config.yaml
lr_router: 0.000534
norm: "rmsnorm"
decay_fraction: 1.0
Below are experts of layer 3 (counted from 0) of a mixture-of-experts language model. Rows are named down (a neuron's output weights, with its number) and show model dimensions 0-255. Each number is 128 + 24 x the weight over its row's rms, rounded and kept within 0 to 255. Numbers have three digits each.
Before each expert's rows: a language model's description of what the expert responds to. This comes from a sample of Wikipedia text that the model never trained on.

# expert 2
Description: Suffix pieces completing common English words, like -ically, -ed, -ly, -ic, as in romantically, philosophical, furthermore, encompassed.
down0:138121150122119129143150157162161136119167142116114119100126137177112179149140128143075115105122163142182126117118147148117130118104137111175140124135144094151118128159143146102115121109160180115087101149096116113144151135108107116169138109139130164151133137163127131054161141149118109125150098094153088113175164143097143149123124155126096107112169135166132124092112135107165119109156085095164123159141119134121126136107133141087133181077181122112142122121097107071117116120111097107105117091114164173083079114154109083122131162125119138120099128138150138134161121114111076111095136140111131085122148119135109103162144131153163151143117175113131140124114117139101160140105133136155146116168139155154148129123149088160158152134104123127085140141115132124162140139128122
down1:129126105092154094102124126098107138139125129150131135117104141126129188151149130102093151138151126096116135088128129115127106119178130138138111121092149172131137148126124097139102103135164136150084155148110129144172171119118147083132134145119118133120120138131128134118110106123160130123137129111166128111123122159138144110136103147166135104097106162122132081087146171180101152163144093161132108161119108130132137146112149128147120171158086148127091157065078080132180139080112082141117105102133160109104141126150116138163153104124104141144148118139099108124159105174114114091120139123085109144163137128157129096180105094097165127147151122093098165163149125115127145112136116128165116122116105149084135115093080132141148116095145166181131150144131169100137152132098145
down2:103112140115100158130179135099162096156177147152159134160122111106150131195115131161112141118155127149105128136194126135114143096099114123141081114086088128121106153108142089173153093124104144111128137181141131094129122128104108111118138141148112144126128120111158110120122112166128118155121138110153142141159138111128169117095137166113127106100137148174141126169094157158185169128163103129102153163101139099164123076134116135092106141177101118118145076103096120129160136145111150116153087097130126147118114120165134119146117067112144142169108149115126134136160110180112117088062129131106128126115138117120095125125142152151150118128101133110154116124136108118127123143105100160147130100185140100114104153125135122126123141111143185100127137133119130148118088148101128

# expert 15
Description: Closing pieces of personal and place names, often before a comma or parenthesis, such as Nig-el, Haif-a, Holm-es, Armin-en.
down0:151134188099147152120082165149112091159130093131153135158105133114108111155115117102146131129135124142108101102116190074102182074116086125106126122142142132132109152104111149153169102139147098110151173084153083176107090154147145079119091120137111127130135169126102144178105132136139153168128144108128051111113154128111133118143101161123144117145154136147120131095094149129100121105147111113151128103123128103124092119113140109086126136135130124118112094146084131121116119136133088113125145122099154124158105147138104114109152089143094132151127116086128143117110153113143157114163163072147137128087145131137083161078118109124107134128125099120111085131178098109135121125143089110105144123115149095090153097149126144117141155104133140175123122156132128146150124131139149
down1:110111121132130129082126135091150149148113139123168118134104099136141109141140144156151122127146111097118169114108124103097086126078147121119157104137133158114130133127112090150122126100145119137124185191124083088179123115125164131122111114115133176126117123109104143122162134139098127121112165118112104174109140133125078147136099130102110113115152125149138098132109135142137120159122137115162140134129107126104123136118147104103109112169114151157145076136158124154165076134145138082104141161058094180113136098088121077105126116157104110202130144145168112133157102125117103128134124105119152096185122142152114102107111117101099131121167132109140142142112107105129107143120099144133148136107044087114156124135112132115147151156121127153128143084115170089135120101157120
down2:146152146135127150122168161111108107119136108160157131133125126139106109136152179142154141140108159094099142155098117123136148087080094159129079124112125097096081122136118059148087138167117137137108151110153127114181147135144134141099103122125087115107114118143135112137124174112123137116131135131136068114113185140153165113121121143135184164160149103112129104119088135125107095121143130154107176080141107117112157128104118101145137154098136175123126157119121137105059101168117127080106075141132150125163141112139121144142087137155120118121138116146103156137091137150147141130129123091153123152134143153120135173122116131126166116118133127118123090132188143113132155107146120165130164143147122126143152138129123149092092137105096107078129124175130067144112102126134110

# expert 12
Description: First names and inner pieces of personal, club and place names, such as Robert, Frank, McC, and Bre-i-ðablik.
down0:140184132136168122127174129142119110116119168141098184151141145167136145144098138151144123126108170121102132115158108123164129139144127103126106111145135147124080162091135102124179143121124140095144109144133176086129142124153137116108123111116105114138160117138126111156116137096125126144153141116107119117110142170105080137105157129098136119110112169101103086124112081100124131125142113093092127139136129110119125139093143088138107107150100116156142117118127155174119103145131087146094146137114132128160116095091139090150106123140169095081169127100127137148136124166128094136079158137097146174081131107123172168138159081123106134115103108141128168102090178076156146080102144157143150125126096156111151137125106115113115136118108120080115131175127075130109125111102135
down1:146162181083134127136168113139130085153098122147112136117140151131162133125118109160156147097125108124131145170126129103118119160101115151115165087131123093158111124134092155090117139147118145142151153095147123152099131121130160086099180057129082107096121152108117123114135130104138157105153137145120157072108125125105116120165123161142110137095156122122136096103151173110124115123093122100153175118109141117132169152146134108181091150119107085088183142119141157159125165090099112126090091085125113161149125112128125135112115088165090135106129147136144114139130145118100123121063112102092164112129126127115172094134143152082149169139121114118146158137170146138116129125168147133153134084111136149148157142142136153114134134113153130128133125144126106105143114166092127
down2:146132091102144098120143117101130155146118158097148076104135126113116167149128122119140104099132120120166152117108125126148109165162132148125125135144120129170138161129100124084129086154129082119111105101091163130122136091085124115102108143114130103118174166145101127118137143128139092163128094117113117105132093113117108139152132142143126092073123125164130157161118135116170124104120118152101176167121124101142115134140160149119123128124110108140091116073149164106096145125107114100141124116089093116145142118163140129155127148131115111079192147175117147113176125135145133152132101115167078136108150112162144162135137121138139081094129127105063078148094103121066137102109171102116128146098156110086097159131137129104126126110132128102079132138166154146151130120147134

# expert 1
Description: Early word pieces of proper names right after a capital, in tables, rosters and text, such as G-us, T-uc-son, Los, Fort.
down4:107111085088124171154142141156170124126132162127118101101147133098108133077121087146104111142098121125137141079132122167149140120160129152123170110149133117160067093116200143149107118133118156113169128170114138111106139128105128140088135126121137145141124115166128130090186080182077146116149134075097102108122160128100105091104116111131086115118158143119124157152085135112108128077127119111173102139133141107131167153123139111136148146117165101086155157115153133113131130104080120134177144101112106122106137115099119130117150116090147142144109096130091108116143157172131145118115138132127139135137159127129115119134116158133153088116144122137182107169126131132141105146132107142127116104117112143129135144138144120156114100133164164082133151178122085127102156120130169
down5:115121124119113150120127112137121091121115145104113113135177127108122128158095124106091097132127142097153085139125180116170163150117115119104087147098130130116166107104154157151118119120111123081103142107101172101119114130171151158134099144127135130132097107143106148146109108111192148117098136171134114124107133085186128112113160151138154116100161171174184143114113140078120152132154138109141162130169099106108116097151153139079146106167135104140087143123105136135089117114144151128096130159115155125091152119133139144082117134145065132139091115122101139167139164121084114142142143122094112110160127112165113109162133151101120125102131119099137109146146123144115149121170132140188105137111139096095118117124117129141109134120161131103085129083115096115085094135125092
down6:117101117101130158088116146123153104078097184124093130126161055140118129162151129131114109088095134169117117125168136152128166121103127123152098127132124154134110063118137083175187112119146125153116166112144132125115118157129139171149122164108123159154125164135086126104166132142096147101114106175137103138148076097130097107112144096150138111113116146117120112129106089143155072163114105137111122133119146124144133100177140136102151167129104129164111131155131132133119137133080126126102142157099149110101170102121168126125126140143136125150152131125134131139153128143119148118136096127155124108186128184142134154139154131092137123155094142105154132143119109088165125137151142186134145146113140095120124121144122107084119119133159116167105117114121105102179094107165126

# expert 11
Description: Table row ends, coordinate symbols, and infobox field words in structured sections, such as "Area code", "See also", °N, ′, Total, Preceded.
down1:149149105128141112135137123179131114166128121145140134122162140184126129080105154150138117136124141124130132142134095105157120119122089132182059137101102162162154070085171144140124100125123149145099141137138133147079132128144108118116123116138119121135106181120118118154162100110120108111115182100148135132150099119136085089143132099158125095137162174150135114178083135128115106114083110108171091145082137146123123140142170061122121104131133106139141123133102065119115145077102134128134124137118101104129159167153135164116125124099141121096129122128093150164120108169146146130090156100121141117141117124144133134128160127112181114113154127111133163099087128085111132134138167144117098146141113123109180119118119124130123118149127109124147146158122142081079112146104089
down2:129123138147125156122152134124120146146089131106126154170114133134189144152147109105128105114114120125123103160171120120186121078112144146126167136133133141139140103170122103140132108182124109177151129132130158127124123141172095136124092151135154127156140125152129140132126107097128136147155113153087145163140117111069095152144145158124135103132089130166168129102134112146109072113105128147075155162150123129151069101128139193132125117150113149103137123106122121118130107098141085157135114168138150151111122118160180094154153148103135145114124106086118136152103109133111121092132089095114110117166148129138147098161084147108126153156129142100100110145124095131142142126158204104113128114109098159112129165108169122089142142116105097158104133147112158134125108165168151
down3:135171148092149121154116123139164142155125113092095146150154125153114100171106098139117090169125108085127125112132126105151163137141142114123117162094125149135112118145138115109130134133142130124106102144162123094162128126114113117109093135165145167114144171141125131148190181154144160170133147098122156104141139095148121113114136122060165109132100080124136121171123134129073081127090167156149143106134187128078115105129103139140087097142110141165111148142093100152138111126152113128140105141148136132161150166104117130142108118109090128136099123110125080126128115158105140144105092122162114159100083134136143083141090117125192143121107129155155139148141128142098146137094169149117133099162105088148120160139123147165145124119123111118125095105084118151137112173127150

# expert 3
Description: Middle or final pieces of ordinary English words and adjectives after a short start, such as fl-aw-less, sm-el-ter, ro-d-s, long, great.
down4:086145130170143143136121141139146133104091123132147129140195098129114132124130082126115143074126124116148112151144125131132081159126186132120114153118113172133106078156118151132092108098103119092103121081133170110169104151147135113112131112106164161088065099087167110130129159122120166123136116125122134161122174121131139138136115104122130167116126102195145153112144155153158124152121125120130114146126170157100109162123141128139130074163132101123120145102126142116084119118128106170154140138148143145137135163152183098116148126124106095139126127087096105155132120118134141119133164118124129102144133088124108149141116117143115158157167119177162110142186090137099125154105105117176102125163121128149155090124147113116150130121110133135116185126137114097133080116114158
down5:146137119082126115155129109124150126128139131109165096168126157117116177092155123164161118123104135106112132091153109110103117148139126116093133096147078127098078153148127128162111148142102150123110101135133119113114155115085089122134117112162134136149096118151113109157106130074135107080123151119181128154167180141130161118098151164127109104152133129137115179123129139124173132131111165132123152137159153163104135076108133102169098107110126128155147125155145112088189148114110124173163113077096096127103126124109146137121091118144142145127147133123121174122137144129145130152105161102123134139142138154124131122171135099121121129051149130165093108142105188134126139144144084124126145118173151129131168149116099117097124093122137150096116143173139104091128140136119160
down6:133128136153110180091118153187137116098089128101146130132137106121131090158160081107132188156089115101129154102135112162116165118162108119121121115129119156134129135115120161114122149145119098099106126148150119104077112152095118136115125162144133133118166145076093169153142130109151091136101124101117128138128159119120118104140118134163164105118124143148124105144123126128109155101101117151133123123133147126147103141124138139124135097144117143120110171131162090124175139120138137131122129116102125125098106090152178133088121140123130155146134140156143121077133121124097121127128139147161115105141086121078119161135154104113142139157164144151078139169168151161151168154107093113158091152095165102106122121115110179090155169134183144179104120128135151083153101172167159

# expert 14
Description: Letter and syllable pieces inside non-English names and places, including Slavic and Cyrillic endings like -ski, -ić, -burg, -shire, Kazygurt, Ipswich.
down0:115134093124104115145111096133129113137082153151105119154133199096104162142124129112167118109125133156158146110136108127149094179156149152128164175139134104136144189084126138106132116142077113152133139154131152130139129115143178146114129107129145114145155145160080115107140109133117128136137155142095153151098142143093139153139128107152103108122104157154159114109143124174154149093137143164162118139140119131158119140149153131099114117108211147094144101115122129142135125148144128155149110148106127150162118135190145135146122138098105103094149094124159171159095117143145097111164130128112178130123129161106118122151136151153110124076102117086124071115118140174151103167111124104128111159103127161102112141084103156114110101161117147083125108111128113121144135115138084
down1:099132122095135115121130118086155141187139153128128106094098147122101148185118105081144136116130133134130143159088120193118147141118110126101165134163076186165134102131144177110111129061119154116119178121121117129115176133126116127119110169119125127148107163119127160093139106169103115144117143117118142137101122174120143120184144159125115114118110108147074157139151151135089106154110134128112116123137081130153123151165101152125121152143195129158118112100140127116135131133153154126140133090103119137138104132147134096130101126113118116146161117110149150108098102106135144122124137151181147133130155165126105148135131089167115132118128138131150127119105106107117120208129102137089115091088058159132102120139130113128143112181102138104152120118137132123123174120131134
down2:169142127094131098097139141116087134131173179162110140165085133119182130084087150126178133126121104135148153113099114156108077094123163134141149131143129160137146116116111176139120114167126165131139135106139109131113125152105114107117157098114121117147101113112173084114137153130153112155099131135139139104114113124120070121137164146092089128130085095129125120141160087139131102118130132128091137076148116151126092109127135117130087124135148152133163128128157152159150140157071124118128110134101142105155099117149149132161150133116137117109169156081152111175070187101111111136133112152131163164108164165161140111175137142129155107154150078091136098099144114117128139116124125080119135129057131108149104134107146112146135105144123135117139118137135113121145106145123123

# expert 5
Description: Hyphens opening list lines after a line break in infobox-style lists, such as "- Capacity:", "- Architect:", plus some colons and word-initial letters.
down0:139118126146121132125133100121118112140103130110130129105125092131074125166146136158101145150075095121165110127122172180151145113122121113139152122127107095127147064080100141147156116113127141128111148132173094126150135164096094113154079138077163145153100172129095143119109090115090145140141142124144154098163160113149110136119090117133129149118113146133113159124127119113091118127149152165137091147134126129108146135131149164147100145134130117138218161162136113133089145137097120101101168148111145106128130109143103118167109144149099129164112083137125106142109140143124129182148135119119097165068086171137102141115128112147089088124119147141110115131091113154144099140108080133143067117154086130142122118119138170146150103106101116122105131102113135137100104129129099
down1:118138112108139121165129115103080162106113130099121157110113133132173126139123102201102128147091116150114128112074122117146115132148109130117138082124163094098160118137116112123156108161143093091146077169105100113152115131168124125155131112092132130136149091128140139121134104132133142118090111147165133116086154121111139136146120125121109144113132138109119132136150169163179125140109126193167124073130081123112153127138115109147091126171085149070119131126111124155152122126138134137120151124135118120134118131110075162143104128139165120079151069133142125133091141134116143131121163095175171089093109125135091126094125121159082120113115102110114107086128132112159096119142112123178117158094106096113162097109165104151122131123106116160143145126100111136136138072130146
down2:121114096117128114145103147128117105095133154118148116145137127158131092114067149190138157118130188116136158142095108153132098122100144152127082156152098117103105085144150097109106148143149127087126139138143159156133117126090143128131131155162122138151126089130130168126132172091169103138123129122093154139141138151127122093136141130134143122147158145136131101130088122162123111121114161134126094152150101128114164134149129120127120117136047136104162099105154096137153141130117074108101159147102141109151123094146149156117136152106139137139130131101136128079145167174122140134177102101154146146101091161155151122130127115112107090117135132155072152154178171134126132140089123112128121133135085151155100122168079123123155117101143116126180120132149194154138138134096158

# expert 0
Description: Space or dash tokens opening numeric values in table cells, dates, vote totals and scores, as in | 10, 28 January, –.
down3:154099117107084133111104116086125114092136141122121144066158149111127139105101084143078141114092140102139134134110143153123119108143150116136125104111147146125149107148160136157151161145180107109144124144137131118151126111156117104101129135123119140143167063094123146137111105134150134109119079133143142112135141102143136110144158091121117150078135094118120114096149107139130087092177147153122177134166144137144098115119144118160146124109138154134119132172115118134121156171110082156124186154165195097082150156119122152154176125131131114141129123103098137075098101095167128145128143103133122154117150117129137083124147151113141098088136138133106092075121101121120117131083153148118127126100132138100134137132130103169158153135181092118173142170123122143150130144168130
down4:120140184136129157145119114114122165137123130129123077139152161115132140181091161133124109153110080108087158148106158106139132102135152109103125087138097133109111126148104165111146090126105138111107152123123148143113104102121167161117138132108113107133174173159130178093128154133145151125139126130140117107109164121132160137125096125131147157151127135120128139136159083106121145147136111115125100107130153133101122175164112121115136134116108083162163124122157146162138122147142091131136097139176116136125131156085102095102160101137117117145154117181080118158133099092133142120117136161093152160138107108151145134154096120051144105127200113160132142160137158120135096078172106124132140178117098164133161134145121108164123098116157102134108140080105097121105146119126127
down5:098163165150079148173115144126155130153153152103088167141146088111111149138133117131136178144121130135149089141176096142204133130122140127073093139096106114140115128147117109096151149113115133122106133132146113137097111106149167131128157137132125140147153095115166181152121115127190107106088133103134100116113161144109183120088140107121166160110139131117137121145121117142062099141140147100127136132129168148129121139190124077140145126134152109155151146159148154135142149106114093135135114113130105146127144100120153084125151160080143146121107146125145107088138108135106122125102139135087123159067121108154123148136118121118113112123143117127096113123124160171112159115143153151151076132112160138147086102113134098092126108160156128069120101145126119147135105116135102

# expert 9
Description: Word-final suffix pieces, mostly plural s and -ing, -ers, -ies, -ations, completing nouns and verbs, such as wound-s, bord-ers, parod-ies.
down0:077118135148145129124121120146173087118123120103102095097172119144128121145158129122155096121122149117150126118131113137122139127138151161106121057115117130106051143101112189124140118115152150142113146128144146121152148191117122097162102150169155166147126136174045126137118114159133115117134136090086088169112120143123091112085096121114128154137105143092127152114136158152134158176144103101144114129110090125129084107148153138117120139119150134180135125108136134160125132149181135144130126143173105124159089158120117110126139134157118137119141144148165184136133090130104129163114114137130122160098144133153140103131140136144149090120130160121138150161135103111126125156137124130123124171106055106146138109156124130168134152112160151147134118080117123108112120127159170
down1:166164138114135114140172118175102137120121180089165138123130125115123162088155146089153124118160143074131132133135155139152152105156112109176183157148144103096101130128130126143134118150140119110132149190150100064137123122096136110163102128150116121114151168145129120146127101144173163137135125153107107131076158123113129130159107136140111142139133083110120131082124130138103106089145111097149090133180110152125151112128144124167146140110141135165121140150128148143131179157151134109094119120095154084150108126106119145090124103135103110121132149084143172127105116136128136105168165103097097114106154139133112085145108123115153122082134139148144125125174078120126139106120131138177137087145074087111129090112172111148141108095119142131148128096094130121121094133134130
down2:132121118094132126143140136095123081144144122105137150153132141089138074111116156090151089095111108109150117107121137151096074147127154115154117128118116122128140142139156096126158126111138107111127133138129093128139183148124132151135169157102099162122115151083123124087143098100136150181124106124145131161146143124136142134139130149117077143153094113134116097099105184120116118144114107095170137196131139150118157116173122154131141141117179119140134080104118071149166162130140107171164083079112169124134135167135109109117127106117122134162101119151129174126108137136119136130097057133108136189136143145100118107167151128102101102118136147121104130118141172095150122120116122128173098152116098084148150145137131126141165138120156120156145124110108139118128104086145165

# expert 10
Description: Articles and possessive determiners starting noun phrases, such as the, a, his, their, its, often after of or in.
down0:123114170155153083129101082110144135131135128108190149154124123118135115129149129102118121115148095168139114086121154131145110116141136156122076108106205097159149151142126138133152158142137116146126122138112077143123107138130131130121149176138089109132127106119156167126116116122145099102123145131116139128130140132159162139115099117153114156147150096137113090135125117140085162107123129154140167084171166135154115131110090145120103155096059154072076127198123100146099147107110143164173143097122132161132127134109110114140130119151109158147139166157091118183121116111155149177109158123151155130139128118113119114121110120136106139119138120106128150121138134111107124151127121104093114100128125122150110128102103177069141156114178157136171113122149115145134158114096164
down1:135123121116104123126123116141138114126081142122104133078144119125166147118116162116125144091119136125079088098140159135113091152119131120100066132154150125129151145122169122142158149112111131142099125155112113111102143119122128112125161146120144139126179127095120115150099072133139134132170145148130120120159141141138122113133145097123123148161116095114177118145089159111109147101159097127110125137096118137134171126142140144115144123101167140155130141152133128119139091105152133119075135124140133131113122124040130156170135142088136191109123137116093134187097188144125107128182112108084148137053109118125114119126144077131078127114113135158136159148151120118148107104127132101145139121081176132161117087143119135095127099136172126136179170139101133115144146117114156
down2:136147087090107130125096102105138142154152060115131113129137120115153157171138107111139137139138150121190143095125140102130145119162122193153193153109116144140140120109133150122135143142105103132128156147109146147116154114172135123123138179122093117160123126114101114121111183132113047168110088097112082184136143115190106109130165152160148116097170138137134177103131148130115119131124112157165103094123145130165129115147103117094092104133094134128130077101125085129120138107136158108116142125119140145129134093144113096150131120123146155102134102117135121143109122107153166156162140119140133145136096155152173104133124121131108152071120100128128124164078124149135159145119138133101137119119151130111157146148130117164152162115101103118120165082113117134131119159143160

# expert 8
Description: Prepositions like in, on, from, during after verbs, especially release dates in album and single articles, as in released on.
down0:104118160121114119113155126114134129127122146131105107109125107140123132134126104123133114153178126140098143100143173165126088124129142161123124125150178094130167114114146131138096091123113120163154080107140158104147143128107133160104146098146100116118105090136132150150123145101130116128114134136091131134147209119137154143078128159100143099167091123151140126162091080136119143111151175109158083078140091151145140130150129161085132136140128179160119159115182146121113140111156140101121145155058160115108115115111109085109137103129161115116122111076126082112152170117149100150148132078129136159144110105133131150136141132085116166064120182102113142146085117137134087125162114084131170111109113098139132097139113149114142123123121126114140117146124119117125091121123135
down1:124145121173103142126100144129125110116148125075151163142184130145094154149127114147068148068097162153162121110072142135107180144136147157147125113094144128120088167162102117131132112111113135109096131134128160142126126161158104116094118135099119105117141142171157099145092195156126123076135135145125127185088123133105124112157163155186133115080122142087145150142127138128107111168127147100141144110070147109168178152103121169156123095146119121141156117137101121124128148122154125095144122130148128121139159123143154126090126158122139136130139156137128100154120123083134152123088133124143141158149170133144131163097117140140120089114125075096148159115131122112117109163145136122158148094160114122109102151144121150143169098125133133168164133112119147124139136120156139
down2:106153088091103133123142102114152162101110134161103129154129124159137153107130137100121145127133107137148170116144066118148173086158141122152102102103115121206084149110169135094131140117111139112128122157148142134098155097135132058167124107129125118134170107129106124136099133154118142144093121130117130142137129127160125136136122102160118172088131086132074161129146129129116103151157118149122081152093133119110147140127089118081139133174164104161114132138111106156138123184097122113119142076122097104118101136086111126120122150127095105150139077176175122094101096128130122110113130117112092128186098157138150137142099136134088127102120135148112125102148120128106129100132137118128094140110187109109144107109129132117123087132121165152067128135132108122136145127119092